python train.py --head_dim=64 --norm="layernorm" --attn_scale=0.125 --parallel_block=false --init_std_o=0.0323 --init_std_up=0.0346 --init_std_down=0.0 --lr_mult_down=3.0 --beta1=0.95 --decay_shape="linear" --train_tokens=666600000
Below are experts of layer 4 (counted from 0) of a mixture-of-experts language model. Rows are named router (the router's row for the expert), gate (a neuron's input weights, with its number), up (a neuron's input weights, with its number) and show model dimensions 32-63. Each number is 50 + 15 x the weight over its row's rms, rounded and kept within 0 to 99.
After each expert's rows: a language model's description of what the expert responds to. This comes from a sample of Wikipedia text that the model never trained on.

# expert 55
router:17 74 52 49 35 30 52 65 30 48 56 62 44 39 47 44 61 25 10 70 62 41 63 59 38 54 74 41 51 32 31 35
gate0:46 31 33 76 68 48 56 62 30 71 79 54 58 54 58 33 33 27 47 58 31 54 15 47 59 52 60 67 32 41 65 19
up0:65 46 54 75 28 56 23 61 53 54 45 18 64 35 49 88 50 53 46 44 68 65 38 38 58 65 79 40 24 65 88 65
gate1:36 40 43 48 45 50 25 59 40 59 61 27 66 42 50 15 40 40 41 43 52 40 45 31 72 63 44 50 69 82 62 70
up1:50 53 48 60 44 51 46 11 58 70 61 35 82 54 22 61 37 52 52 55 59 30 48 73 45 52 75 44 45 36 42 21
gate2:27 60 57 51 51 37 40 58 48 68 32 63 47 32 74 33 29 37 43 46 42 37 50 51 45 44 43 79 21 38 68 77
up2:36 50 63 64 43 24 63 67 59 39 64 65 75 55 50 52 51 22 54 38 41 50 34 37 73 61 58 29 72 65 66 43
gate3:45 63 30 56 57 43 53 34 63 68 45 49 41 36 50 49 40 38 46 53 27 35 76 44 52 73 60 56 38 58 28 46
up3:72 32 63 32 43 57 65 33 01 43 46 57 56 51 48 52 47 39 66 61 63 73 72 75 60 83 44 26 55 82 64 44
gate4:48 47 37 43 75 41 59 46 59 49 62 55 70 36 47 35 32 36 59 35 54 54 31 51 52 55 37 63 54 49 48 38
up4:50 42 50 37 47 45 52 68 53 21 63 55 68 67 31 45 90 58 59 32 65 51 75 19 62 36 53 60 45 30 61 59
gate5:42 42 45 54 51 26 31 67 55 52 61 67 38 53 73 53 41 47 47 58 95 59 49 80 82 34 56 46 40 50 61 68
up5:40 36 51 67 45 53 70 43 27 47 46 81 49 51 64 42 42 34 57 59 53 58 46 54 56 52 68 55 58 31 51 31
gate6:48 69 57 31 67 39 54 56 37 58 62 47 74 21 45 49 56 30 40 38 54 59 42 32 67 26 42 51 30 39 64 51
up6:34 70 74 69 35 58 56 55 67 26 26 30 22 56 56 51 40 51 44 72 61 56 85 31 65 45 38 56 53 30 49 55
What it handles: Field labels and first value tokens in infoboxes and taxoboxes, such as †Sauropodomorpha, Website, Genus, bullets, opening parentheses.

# expert 4
router:40 61 48 43 32 44 37 85 31 63 80 65 44 39 40 24 65 38 32 56 44 24 74 54 36 65 74 28 34 40 28 40
gate0:56 47 55 37 66 09 42 61 40 71 59 56 52 42 63 51 52 29 29 52 64 57 46 48 28 68 53 74 31 64 35 25
up0:42 55 52 32 46 54 34 56 54 57 91 62 47 61 41 33 54 63 62 36 47 47 98 63 45 51 54 48 64 69 73 43
gate1:50 41 34 57 59 51 42 52 58 88 58 40 47 36 57 54 57 56 48 45 70 53 23 37 40 29 43 44 59 44 64 35
up1:47 50 40 42 32 11 33 44 78 42 59 28 55 50 69 84 50 39 59 67 54 73 43 80 85 43 82 56 29 23 45 69
gate2:18 40 53 55 62 42 14 74 40 38 75 63 56 41 58 59 46 62 42 61 27 62 53 63 50 86 59 43 53 59 19 07
up2:58 54 66 69 39 60 41 50 69 45 41 66 35 43 25 72 45 69 58 49 59 57 41 77 45 39 48 58 49 77 76 41
gate3:45 25 43 59 37 36 21 44 69 62 46 40 39 60 23 61 63 46 32 93 58 22 58 44 54 34 49 17 47 53 66 72
up3:54 38 91 53 63 76 61 44 42 41 35 32 46 27 60 34 23 63 74 60 42 42 32 39 38 30 52 78 68 62 43 59
gate4:86 52 27 41 45 39 60 66 50 48 19 46 70 54 62 36 36 46 57 54 52 54 50 80 53 53 69 33 61 43 55 26
up4:80 55 50 89 40 48 76 24 57 06 48 29 45 57 50 40 51 61 63 50 66 37 53 44 38 76 37 58 37 60 58 60
gate5:60 63 53 47 18 50 58 72 99 44 41 39 55 41 46 35 63 40 53 51 73 78 38 76 42 47 64 51 34 41 40 38
up5:51 19 61 32 43 27 21 61 70 77 26 49 66 47 46 44 42 54 82 36 38 49 64 75 44 57 51 77 62 48 57 44
gate6:55 63 34 35 72 42 57 50 36 71 44 56 43 31 43 21 49 39 58 72 46 70 60 44 78 36 65 41 54 73 39 42
up6:61 47 23 58 55 78 26 57 47 45 72 27 55 30 61 31 45 47 40 52 11 48 45 37 27 33 49 44 88 54 33 60
What it handles: Articles and possessive determiners beginning a noun phrase after a verb or preposition, such as a, the, an, their, his, its.

# expert 37
router:53 76 58 30 25 21 39 57 65 13 67 53 47 30 40 58 58 36 29 69 45 37 64 47 43 37 69 25 36 40 41 33
gate0:29 41 86 36 71 76 58 55 48 69 59 62 48 15 68 50 42 36 36 42 37 64 47 14 37 36 47 35 58 28 52 73
up0:35 40 51 55 57 28 49 44 25 48 40 64 51 66 58 65 39 55 61 49 56 45 54 53 40 60 45 56 26 51 29 77
gate1:66 50 53 29 48 40 40 31 24 30 37 44 67 15 42 55 62 37 43 69 57 51 45 56 41 46 65 35 45 70 48 66
up1:40 45 54 49 68 45 39 48 64 50 40 51 53 28 63 49 54 46 66 34 43 19 64 31 68 62 64 23 48 46 53 56
gate2:71 55 68 46 59 38 39 51 67 41 56 49 39 42 40 45 54 24 53 40 68 69 73 62 65 56 51 24 46 17 58 44
up2:35 54 72 21 48 02 70 74 30 68 65 46 41 47 71 24 53 43 73 42 63 66 54 50 59 55 26 57 39 39 31 57
gate3:42 22 37 44 67 51 60 74 45 40 47 51 71 58 41 63 59 24 67 49 37 40 52 30 36 57 67 55 44 53 19 51
up3:63 42 16 61 50 16 46 55 56 41 52 54 60 47 41 52 75 48 52 44 71 69 35 51 59 75 65 48 29 45 43 71
gate4:47 41 20 50 71 38 53 31 48 46 51 41 46 62 55 77 45 13 42 42 58 54 43 07 62 59 58 40 44 40 38 31
up4:66 42 60 24 35 50 62 19 85 44 67 73 49 38 46 50 40 63 41 33 71 56 75 28 61 48 47 35 55 56 25 64
gate5:55 66 67 27 50 57 49 57 48 54 50 85 44 37 66 37 55 38 60 47 51 31 94 70 31 55 47 41 38 40 36 73
up5:19 31 46 62 45 26 35 52 47 58 37 70 52 62 46 43 80 29 63 53 62 16 67 18 56 49 66 46 82 47 61 49
gate6:26 73 47 49 49 48 60 55 75 39 46 18 53 62 42 54 37 41 45 35 24 42 31 47 49 47 69 56 53 57 36 56
up6:41 26 52 39 74 43 52 51 31 09 37 26 43 38 63 61 52 51 48 81 50 55 38 34 77 74 73 15 61 48 27 55
What it handles: Verbs, comparatives and infinitive to in predicates, such as agreed to, not suspending, abolish, remained, lower, highest.

# expert 41
router:36 69 58 31 22 44 56 57 47 53 67 64 31 41 40 44 56 50 26 69 32 35 72 46 36 51 63 33 43 27 27 43
gate0:61 58 29 67 74 54 32 46 48 54 79 79 49 47 30 51 41 49 43 60 65 42 51 60 47 38 49 34 41 46 29 36
up0:82 62 71 60 39 55 69 32 21 55 38 42 50 50 41 57 52 56 60 54 48 28 45 42 61 42 31 44 87 33 51 26
gate1:58 52 50 23 39 58 63 53 32 26 70 57 51 57 65 55 86 62 73 83 57 54 52 56 40 26 60 44 54 10 34 40
up1:44 35 46 47 29 39 60 30 66 61 62 62 38 53 69 32 78 47 52 51 16 38 51 62 49 42 45 45 56 32 56 55
gate2:50 52 67 28 56 16 66 50 42 48 28 28 74 47 49 34 45 51 38 55 43 51 64 49 47 52 66 81 52 01 13 39
up2:55 51 33 58 40 58 30 67 44 59 61 58 55 41 32 13 60 53 38 59 67 38 63 72 52 48 53 56 59 83 49 51
gate3:45 59 51 05 50 52 51 75 56 38 37 48 52 49 70 09 64 13 47 60 45 43 73 25 47 66 80 69 50 41 69 49
up3:44 40 41 66 61 30 61 61 42 32 37 49 26 63 71 60 48 49 33 64 35 68 23 36 53 40 49 68 67 43 27 56
gate4:61 42 78 20 62 56 69 58 52 41 47 66 45 34 46 48 31 42 38 58 89 55 38 54 37 54 76 61 95 43 24 43
up4:57 64 59 55 29 60 46 37 23 56 53 40 61 35 42 53 43 68 51 37 57 27 75 59 41 55 47 55 42 32 67 56
gate5:43 38 43 42 57 27 54 72 40 56 39 54 36 55 33 45 14 52 43 62 33 22 47 45 44 63 49 47 29 74 44 49
up5:29 34 62 41 67 55 35 42 19 28 76 52 26 36 64 60 50 34 30 51 39 46 50 37 69 52 50 17 32 56 34 43
gate6:42 42 62 48 59 70 37 37 38 56 62 71 14 51 59 42 46 47 24 55 71 33 51 43 60 45 53 49 60 38 66 41
up6:26 43 54 64 45 24 65 60 42 43 58 47 48 60 56 38 28 52 79 31 35 53 73 51 52 41 59 44 45 68 22 36
What it handles: Apostrophes in contractions and possessives, such as wasn't, Australia's, and zeros or blank cells in statistics tables.

# expert 20
router:64 66 32 43 35 38 60 44 61 34 63 53 44 32 46 58 67 45 39 75 37 43 61 49 39 52 63 42 26 38 48 33
gate0:85 70 25 43 39 53 86 59 46 47 35 55 50 45 80 48 61 48 59 31 39 80 34 17 40 59 67 61 64 39 34 60
up0:43 62 86 42 64 26 41 63 30 48 45 31 50 44 68 60 47 29 51 62 62 62 37 70 35 56 49 54 54 28 38 28
gate1:57 19 55 74 99 65 72 43 37 67 60 36 46 69 40 50 61 28 30 55 63 43 79 56 48 58 22 47 54 62 48 50
up1:50 43 33 27 31 54 36 63 60 68 56 47 46 79 62 45 34 38 31 58 43 54 29 71 55 19 56 54 44 29 51 22
gate2:24 53 66 53 51 33 59 62 83 49 42 79 35 53 47 38 35 60 37 68 26 45 58 65 18 46 49 62 63 31 74 46
up2:63 67 47 50 51 53 36 52 41 41 85 58 72 49 56 44 47 50 28 52 52 26 43 33 77 60 54 77 29 37 30 48
gate3:67 48 58 37 34 28 64 62 50 50 52 34 69 39 41 67 46 56 31 46 48 34 34 45 50 32 44 43 58 69 50 14
up3:61 47 47 62 45 43 33 41 58 53 83 67 66 57 51 57 52 58 50 39 21 65 88 37 43 70 41 43 66 32 57 51
gate4:49 49 29 55 70 50 56 48 50 50 44 34 37 46 47 47 73 57 21 53 27 33 53 61 38 82 65 42 28 13 44 65
up4:50 66 33 49 49 20 33 70 44 30 40 60 36 49 75 50 32 57 34 30 70 31 37 30 80 47 56 64 53 55 60 49
gate5:44 60 57 42 41 62 74 36 67 72 54 65 29 43 65 42 55 59 28 47 56 49 66 41 59 35 43 23 63 65 41 53
up5:47 51 61 75 51 64 37 27 45 73 57 53 39 68 83 35 70 70 64 46 33 34 51 24 65 51 61 52 44 54 60 38
gate6:50 47 38 88 46 50 44 31 67 36 56 63 46 46 33 45 59 70 41 59 51 57 48 73 47 87 47 77 63 42 62 86
up6:44 54 45 36 73 45 46 38 65 52 57 25 72 34 24 35 45 45 78 60 50 61 45 15 65 41 52 45 59 39 56 62
What it handles: Verbs of having, getting and achieving after subjects or "who", such as had, won, received, took, with.

# expert 1
router:33 69 59 49 32 48 24 73 69 58 67 52 50 37 21 53 55 39 30 71 36 43 60 42 31 45 65 42 32 32 43 41
gate0:68 74 49 39 31 25 61 55 59 43 41 54 53 63 45 47 40 41 56 48 39 58 56 64 64 74 61 56 37 59 34 26
up0:34 65 63 55 39 75 36 59 39 74 35 35 60 79 63 56 78 72 33 29 32 47 43 51 48 63 74 32 33 39 38 29
gate1:54 73 51 44 55 29 43 47 58 39 50 88 47 21 42 75 49 33 67 43 53 64 53 39 55 39 63 58 37 20 50 45
up1:39 42 46 48 55 53 73 68 41 84 67 41 51 85 37 59 47 75 47 33 47 31 61 61 42 37 61 42 47 61 28 62
gate2:45 76 24 48 28 64 49 52 35 52 45 58 37 22 67 40 80 51 63 73 31 58 65 65 46 55 42 57 53 76 46 57
up2:78 74 36 53 22 47 53 14 40 56 44 75 82 57 37 44 45 33 37 53 41 47 08 38 44 34 51 54 48 71 69 31
gate3:40 78 63 36 40 55 47 44 53 45 55 41 71 53 36 17 50 24 61 66 28 41 72 48 47 54 49 41 52 33 58 82
up3:44 23 42 90 41 44 31 48 52 36 63 58 51 41 72 36 67 57 51 50 32 27 53 57 68 50 45 57 35 45 64 47
gate4:44 41 69 37 55 34 60 45 45 58 89 75 60 39 35 49 34 50 51 65 50 70 57 49 11 69 58 44 40 14 46 53
up4:38 63 21 52 75 69 10 46 65 55 31 38 52 37 25 43 37 45 37 52 74 47 47 46 36 65 54 21 48 45 22 60
gate5:44 67 60 40 54 37 33 40 32 53 45 58 53 64 47 47 41 58 28 48 40 51 27 71 42 71 55 71 56 54 46 46
up5:53 51 47 34 43 70 51 60 46 68 67 46 17 73 22 58 57 43 56 41 26 45 35 48 55 50 64 76 51 27 41 48
gate6:53 35 50 40 50 42 37 58 49 33 49 62 59 48 52 40 49 45 55 54 79 16 32 71 51 71 39 55 25 48 35 64
up6:38 66 40 61 60 64 34 64 58 49 57 67 48 67 30 61 35 45 46 26 68 32 67 35 64 77 50 66 53 69 52 48
What it handles: Year numbers and month names in dates, especially release, premiere or birth–death dates, such as 1935, April 11, (1585–1657).

# expert 61
router:43 59 58 50 38 30 48 39 51 66 58 67 30 44 46 35 56 49 32 58 29 32 72 67 36 56 63 51 49 27 30 39
gate0:37 44 67 63 42 39 31 57 46 60 53 38 50 54 61 55 26 67 44 52 07 24 96 36 44 46 44 60 60 62 39 37
up0:62 48 63 79 56 83 45 76 71 64 49 58 54 70 58 63 48 53 70 58 56 77 44 43 45 64 49 60 46 65 78 33
gate1:24 24 78 31 74 17 26 37 65 55 43 44 32 58 43 49 58 64 44 47 69 64 52 42 27 45 51 54 72 33 38 43
up1:29 58 39 31 65 46 69 51 25 37 64 35 58 61 58 22 55 50 63 64 56 19 25 57 65 43 45 45 60 66 55 71
gate2:43 60 43 44 47 68 37 46 64 70 50 54 78 52 29 53 89 23 50 37 72 52 65 54 58 37 61 54 62 34 32 56
up2:46 26 52 54 43 36 35 72 24 60 40 68 58 60 62 34 41 28 49 60 61 62 24 37 68 61 26 46 21 76 45 43
gate3:41 39 70 66 41 55 48 62 37 38 52 59 48 35 46 59 69 54 40 64 45 41 45 56 42 58 47 34 48 76 79 36
up3:47 58 37 42 65 63 53 50 69 37 50 63 51 48 49 42 64 47 50 44 70 74 42 30 44 60 53 52 54 39 60 55
gate4:52 74 42 49 38 56 37 65 67 36 66 67 38 46 47 65 46 53 48 45 50 52 40 38 66 32 58 36 43 58 41 87
up4:46 43 38 54 47 30 72 71 49 77 76 34 35 46 65 67 47 61 16 41 69 55 67 70 51 73 46 41 45 49 42 59
gate5:73 39 42 49 49 35 63 56 72 32 66 20 42 57 39 44 57 58 68 69 25 64 66 49 26 87 47 46 58 55 47 43
up5:57 50 40 54 66 49 37 53 40 44 29 38 32 40 39 57 47 43 59 35 74 17 55 61 37 62 54 40 04 59 34 63
gate6:39 28 65 53 58 44 30 41 61 66 56 55 37 21 53 35 30 62 22 52 67 36 45 53 64 58 56 65 75 46 48 66
up6:56 43 44 49 54 79 72 32 50 61 27 58 63 40 56 42 45 64 55 84 91 52 40 40 43 61 76 75 50 44 57 57
What it handles: Line breaks and table pipes in election and infobox tables, plus middle syllables of words like p-um-iceous, Sp-len-did.

# expert 53
router:30 56 45 18 42 34 56 52 48 62 72 93 47 58 42 45 55 46 32 63 45 28 59 65 38 59 58 35 54 34 35 40
gate0:31 60 56 62 33 81 48 34 64 29 64 48 28 50 63 77 49 47 54 55 63 58 52 63 60 31 44 72 60 60 55 75
up0:57 47 35 58 63 66 53 49 45 60 32 59 43 41 34 61 26 50 46 59 58 46 70 52 75 52 70 26 56 55 35 64
gate1:51 57 45 56 49 47 76 73 56 53 37 36 57 52 40 79 48 54 23 24 40 34 79 74 48 32 52 57 32 48 33 60
up1:68 48 57 66 37 69 40 40 46 54 58 42 65 56 32 18 51 50 53 59 11 50 59 70 28 70 64 64 53 48 66 62
gate2:35 43 53 35 69 61 44 69 58 68 62 48 40 42 65 53 46 50 52 33 41 51 49 87 40 43 38 35 77 29 45 68
up2:64 49 58 23 18 62 52 64 50 67 51 44 61 43 80 48 51 35 78 55 60 46 36 57 63 53 59 78 47 41 56 29
gate3:47 41 58 41 25 63 43 33 42 42 43 59 54 54 43 60 63 39 58 39 50 18 22 25 47 51 63 59 65 56 38 38
up3:44 62 38 60 58 43 62 57 62 66 65 64 43 14 37 44 26 67 32 60 50 50 36 43 38 26 60 32 91 48 68 30
gate4:44 44 41 35 57 65 38 75 67 21 63 54 35 70 09 64 61 33 52 56 33 51 45 39 53 46 45 53 67 67 71 41
up4:69 39 62 87 44 61 43 64 36 46 48 27 42 72 64 48 58 34 63 59 40 64 44 59 79 35 63 57 29 43 44 70
gate5:47 58 55 52 47 63 44 45 57 61 33 84 36 67 64 54 62 57 32 49 42 24 59 37 73 52 83 43 46 28 52 31
up5:69 48 48 18 49 48 43 24 69 56 69 47 48 52 40 39 49 54 51 40 81 46 69 42 27 44 87 52 62 49 66 59
gate6:47 60 19 65 91 63 60 61 54 47 72 60 65 49 36 43 36 45 53 61 60 24 81 43 55 50 27 27 70 45 46 64
up6:53 67 54 39 45 53 81 45 57 46 37 71 41 36 46 61 36 65 39 42 17 30 60 99 20 65 48 44 46 48 52 87
What it handles: Final or inner syllables of Spanish, Italian and other foreign names, such as Ar-izo-na, Abar-ca, Marmag-ora, plus sentence-final periods.

# expert 13
router:36 73 58 29 12 41 40 48 47 40 54 78 33 36 25 33 59 28 45 75 29 49 67 61 52 81 75 51 42 40 30 26
gate0:79 61 48 29 49 44 36 49 63 36 43 88 63 41 50 39 69 58 44 42 42 61 43 60 40 43 69 66 47 47 66 53
up0:48 48 56 23 34 40 23 68 73 69 31 59 60 41 47 67 63 53 53 52 64 59 53 68 73 79 35 24 55 50 65 68
gate1:63 59 46 46 38 69 41 52 37 55 57 40 65 39 18 61 43 67 47 39 51 43 58 58 37 48 74 73 51 48 36 50
up1:38 41 31 38 33 51 66 39 65 41 74 39 34 70 58 71 50 45 68 26 46 42 54 64 67 67 42 53 47 40 78 60
gate2:42 60 74 52 42 48 21 55 60 50 53 68 36 59 64 40 33 32 70 45 52 32 68 47 54 57 65 45 48 55 46 51
up2:48 60 52 37 34 51 35 52 34 45 42 62 72 50 45 48 43 44 47 26 53 61 42 56 62 67 48 32 56 33 36 36
gate3:09 24 52 31 68 56 21 30 60 72 75 51 52 50 58 45 82 52 25 36 43 60 50 66 70 40 37 61 35 58 56 47
up3:36 51 40 51 54 27 44 39 65 50 60 85 60 55 58 28 20 74 44 54 58 15 64 58 67 53 31 66 60 65 60 70
gate4:48 32 52 24 46 36 41 03 80 32 65 67 39 61 41 55 62 53 49 47 31 55 42 45 63 48 73 62 77 49 63 58
up4:59 23 69 67 50 60 63 63 53 61 33 63 35 34 58 41 63 40 31 76 41 62 49 49 59 44 57 71 54 36 40 45
gate5:43 58 40 33 66 46 28 57 60 38 75 36 64 35 51 67 61 39 50 81 58 49 47 59 49 69 50 61 45 50 27 38
up5:78 36 52 65 66 42 76 41 57 83 20 56 38 51 51 52 15 60 28 38 63 51 41 44 53 63 41 63 64 51 35 34
gate6:47 41 50 71 37 36 27 50 36 70 65 83 37 54 53 56 31 46 45 54 53 41 32 58 47 37 47 41 38 55 46 42
up6:80 42 15 64 39 41 61 75 42 26 87 61 31 38 75 40 48 57 42 41 47 34 40 42 11 46 41 51 44 31 72 55
What it handles: Inner pieces of rare words (Sub-lim-e, Ob-lig-ation, re-trans-ited), plus table pipes, line breaks and list commas.

# expert 29
router:41 62 44 09 45 45 67 48 31 47 64 79 43 34 47 51 63 35 36 62 47 23 45 71 28 66 59 31 37 44 24 36
gate0:28 39 50 24 57 59 56 40 48 50 76 31 46 70 44 73 52 58 53 75 57 53 33 43 25 55 72 49 43 50 40 58
up0:44 24 54 45 68 43 59 50 53 75 38 63 49 65 42 58 58 29 45 30 58 56 53 66 79 49 56 43 53 44 63 32
gate1:19 31 18 33 58 53 38 61 45 28 36 53 52 41 46 28 66 45 50 53 37 50 45 48 48 68 74 48 27 42 53 34
up1:28 52 51 65 47 38 55 24 45 39 56 59 35 76 71 36 53 65 47 33 29 81 67 64 58 59 69 55 49 52 30 50
gate2:49 51 57 51 47 56 49 43 39 36 69 59 69 62 39 40 49 35 49 33 61 49 42 52 54 31 66 37 27 58 47 34
up2:70 66 54 54 61 42 26 57 43 47 65 60 52 50 62 78 38 30 62 10 53 60 55 48 41 42 42 54 34 44 32 54
gate3:35 54 37 19 73 87 39 17 29 35 56 57 88 54 30 52 46 51 52 35 24 60 46 54 32 35 73 53 74 76 58 45
up3:61 61 53 34 67 36 69 48 37 61 63 53 58 30 32 33 59 51 47 62 89 48 38 58 30 56 39 37 48 59 64 68
gate4:40 56 88 30 74 73 27 42 44 90 37 69 49 47 57 27 59 58 45 55 36 40 50 64 43 36 41 59 54 34 14 53
up4:38 45 40 53 36 88 63 33 51 31 58 30 57 55 30 56 79 30 78 64 68 56 68 72 54 56 40 50 50 45 61 41
gate5:33 65 46 58 38 40 34 57 58 64 63 42 71 61 62 67 51 89 63 59 33 31 59 30 46 50 60 43 47 65 44 38
up5:24 53 75 43 67 50 84 54 42 23 41 60 29 52 39 92 50 37 54 53 53 73 35 57 40 41 37 43 65 80 53 41
gate6:41 54 85 44 33 51 17 48 28 61 39 42 41 43 27 37 50 48 51 78 69 66 57 53 51 32 61 47 12 29 73 42
up6:43 46 35 58 53 42 41 39 24 46 66 47 72 23 45 67 49 82 33 50 46 42 12 56 26 36 46 26 40 33 60 35
What it handles: Middle syllables of foreign, often Slavic or Welsh, place and personal names, such as Pem-bro-keshire, Cam-bra-i, Ko-fi; also list line breaks.

# expert 23
router:31 50 54 45 30 51 54 64 48 52 77 47 34 14 45 39 69 41 19 65 41 36 63 46 38 70 44 20 21 53 23 64
gate0:37 61 48 75 55 50 48 45 60 40 51 51 39 49 56 61 50 47 19 35 71 26 37 41 61 53 46 62 56 50 70 62
up0:48 36 46 36 49 49 62 58 56 37 23 57 68 24 68 48 44 41 52 28 55 55 36 72 36 36 50 36 77 28 41 65
gate1:22 43 69 41 59 64 53 68 59 54 53 27 21 22 56 60 52 52 37 59 60 51 37 62 36 42 20 46 70 51 47 69
up1:84 38 68 76 33 48 26 59 47 62 59 38 51 35 56 32 38 48 44 32 78 19 63 12 50 47 41 67 44 56 70 61
gate2:59 46 49 62 10 46 53 57 59 13 75 55 38 71 40 56 42 50 49 55 57 45 66 66 36 56 76 58 48 61 76 58
up2:59 67 27 36 34 77 41 64 54 42 26 54 32 32 65 23 78 46 68 44 46 32 52 36 60 74 52 48 22 47 43 68
gate3:50 23 49 32 35 43 50 43 47 54 50 54 60 10 81 60 39 49 33 49 61 65 38 75 56 52 64 46 24 70 61 78
up3:38 49 48 51 56 55 53 27 63 26 56 54 36 57 47 51 78 43 50 55 40 30 61 34 54 65 67 38 49 52 46 38
gate4:00 49 35 33 29 54 62 62 29 56 47 53 23 39 77 34 43 52 44 60 42 40 54 62 76 66 25 37 36 37 37 37
up4:44 72 26 67 57 44 50 67 50 53 62 14 47 75 46 92 65 58 45 63 76 32 43 31 68 82 38 36 63 36 52 24
gate5:80 58 45 42 25 43 64 36 31 49 41 39 46 36 27 47 45 50 55 31 24 30 41 15 73 41 61 49 53 40 31 52
up5:42 41 30 39 57 24 49 24 75 62 43 54 55 42 40 47 40 51 53 47 51 53 61 19 48 46 21 55 47 28 48 52
gate6:43 57 65 42 19 40 51 46 52 49 64 38 58 48 50 15 38 68 47 44 89 59 59 58 37 62 58 45 41 49 44 68
up6:67 50 64 43 49 73 67 61 39 55 27 59 62 57 57 65 47 51 31 67 82 51 85 39 30 48 66 63 53 36 44 56
What it handles: Words after a hyphen or slash inside compounds, such as hit-and-run, separate-but-equal, single-family, plus football positions MF, DF, FW.

# expert 63
router:29 67 59 39 41 36 47 63 44 43 79 85 26 35 36 50 55 31 28 62 51 27 76 58 34 52 64 39 25 30 23 42
gate0:53 25 52 92 63 38 27 50 55 54 45 71 62 52 53 57 54 62 44 74 50 48 31 38 52 38 42 26 57 48 53 28
up0:85 69 22 61 54 62 59 43 36 41 57 35 35 91 62 72 47 40 51 54 61 47 54 51 58 18 57 70 41 55 57 59
gate1:44 30 45 52 25 44 29 67 74 30 79 64 49 40 62 52 52 63 29 58 63 51 66 62 65 73 51 67 32 27 47 50
up1:55 73 61 57 55 60 62 54 45 24 48 20 37 15 71 35 48 38 41 39 49 81 44 47 53 52 35 65 45 56 36 56
gate2:74 47 42 69 51 55 34 51 26 29 40 46 47 36 52 53 55 51 56 54 37 53 65 27 31 50 56 64 40 54 41 43
up2:57 54 45 15 54 39 34 69 41 66 39 56 26 48 52 39 43 47 62 74 51 33 73 23 27 58 40 50 58 47 40 62
gate3:42 66 66 94 29 31 73 67 24 39 56 63 37 72 63 55 15 41 43 57 45 40 25 38 48 60 53 61 52 39 49 21
up3:39 60 56 62 30 40 59 32 68 61 62 47 56 66 27 70 56 51 81 31 44 60 42 45 52 61 53 31 48 52 57 26
gate4:33 54 61 42 30 62 57 33 43 36 65 28 43 38 33 64 39 31 52 68 25 78 54 49 60 55 63 39 52 42 78 48
up4:60 80 47 50 32 37 45 33 61 82 38 33 57 33 45 34 58 51 50 68 64 44 10 62 52 71 65 68 32 42 58 48
gate5:24 34 55 54 67 45 44 53 19 33 68 85 39 68 56 57 38 33 59 47 41 52 45 74 65 68 69 60 29 20 33 53
up5:30 66 14 53 47 30 57 22 68 62 59 50 62 44 25 87 39 30 46 58 54 12 59 39 83 75 78 41 56 45 67 62
gate6:50 54 56 48 49 73 34 49 42 33 38 58 61 70 49 53 35 64 48 54 44 52 29 45 30 57 47 37 19 32 26 63
up6:76 33 30 74 52 51 61 52 74 51 57 49 35 32 48 64 69 41 42 29 54 40 64 64 47 50 36 70 69 36 53 51
What it handles: Single consonant pieces inside words such as g in Bridegrooms, p in despite, b in Gingerbread, plus table pipes and the.

# expert 16
router:46 72 57 28 52 65 53 68 53 24 75 76 45 32 35 42 58 37 37 55 53 50 92 63 20 51 54 35 60 30 43 54
gate0:67 57 62 50 56 64 37 55 66 59 63 54 69 71 45 49 58 20 56 38 55 81 39 76 73 51 40 32 47 47 50 47
up0:43 45 68 82 40 62 62 45 68 56 40 27 49 67 72 35 20 37 52 60 55 51 42 60 63 59 53 84 61 62 57 45
gate1:76 54 36 41 57 40 55 37 50 64 31 56 52 52 33 58 30 24 42 44 16 55 63 73 61 57 39 34 37 33 46 45
up1:29 65 35 48 24 54 52 35 52 47 43 49 14 73 63 42 24 55 58 55 69 60 52 55 75 61 75 47 43 57 50 50
gate2:62 65 87 57 86 67 48 21 76 70 50 74 63 41 48 49 32 27 37 64 28 74 65 60 51 49 58 68 44 42 43 69
up2:50 49 29 72 56 40 45 44 32 63 55 49 58 11 55 39 52 45 29 61 33 54 54 34 54 41 45 51 52 43 43 79
gate3:68 45 54 30 49 42 22 36 70 57 38 58 48 50 27 23 50 41 43 30 51 64 77 54 14 42 46 36 66 67 49 38
up3:57 40 48 73 39 46 45 53 19 59 57 38 47 40 44 59 53 17 52 74 56 31 51 68 99 62 83 46 20 39 50 26
gate4:58 66 51 31 64 47 53 55 69 61 56 61 34 37 42 59 29 42 69 39 75 44 66 33 46 51 48 31 24 34 39 61
up4:59 59 23 39 45 53 59 45 47 30 55 69 46 44 44 46 36 54 33 56 48 56 40 55 22 52 45 51 51 52 34 48
gate5:53 68 29 71 65 51 40 36 48 47 42 38 11 19 49 38 35 61 60 30 81 50 40 64 49 36 45 46 86 31 50 35
up5:60 80 70 78 80 33 42 47 30 80 39 74 56 49 40 52 72 39 56 43 53 67 27 38 44 53 68 70 62 43 25 67
gate6:47 50 40 32 57 52 44 59 48 35 80 75 52 49 28 58 42 31 57 52 60 59 49 77 32 64 43 37 46 16 52 71
up6:57 60 34 52 65 71 65 59 56 43 58 52 57 47 62 67 37 61 51 56 51 77 46 50 56 49 58 39 36 71 70 54
What it handles: Word-internal pieces and ordinal suffixes, such as th, nd, rd, st in 98th or Eskilstuna, plus line breaks inside tables.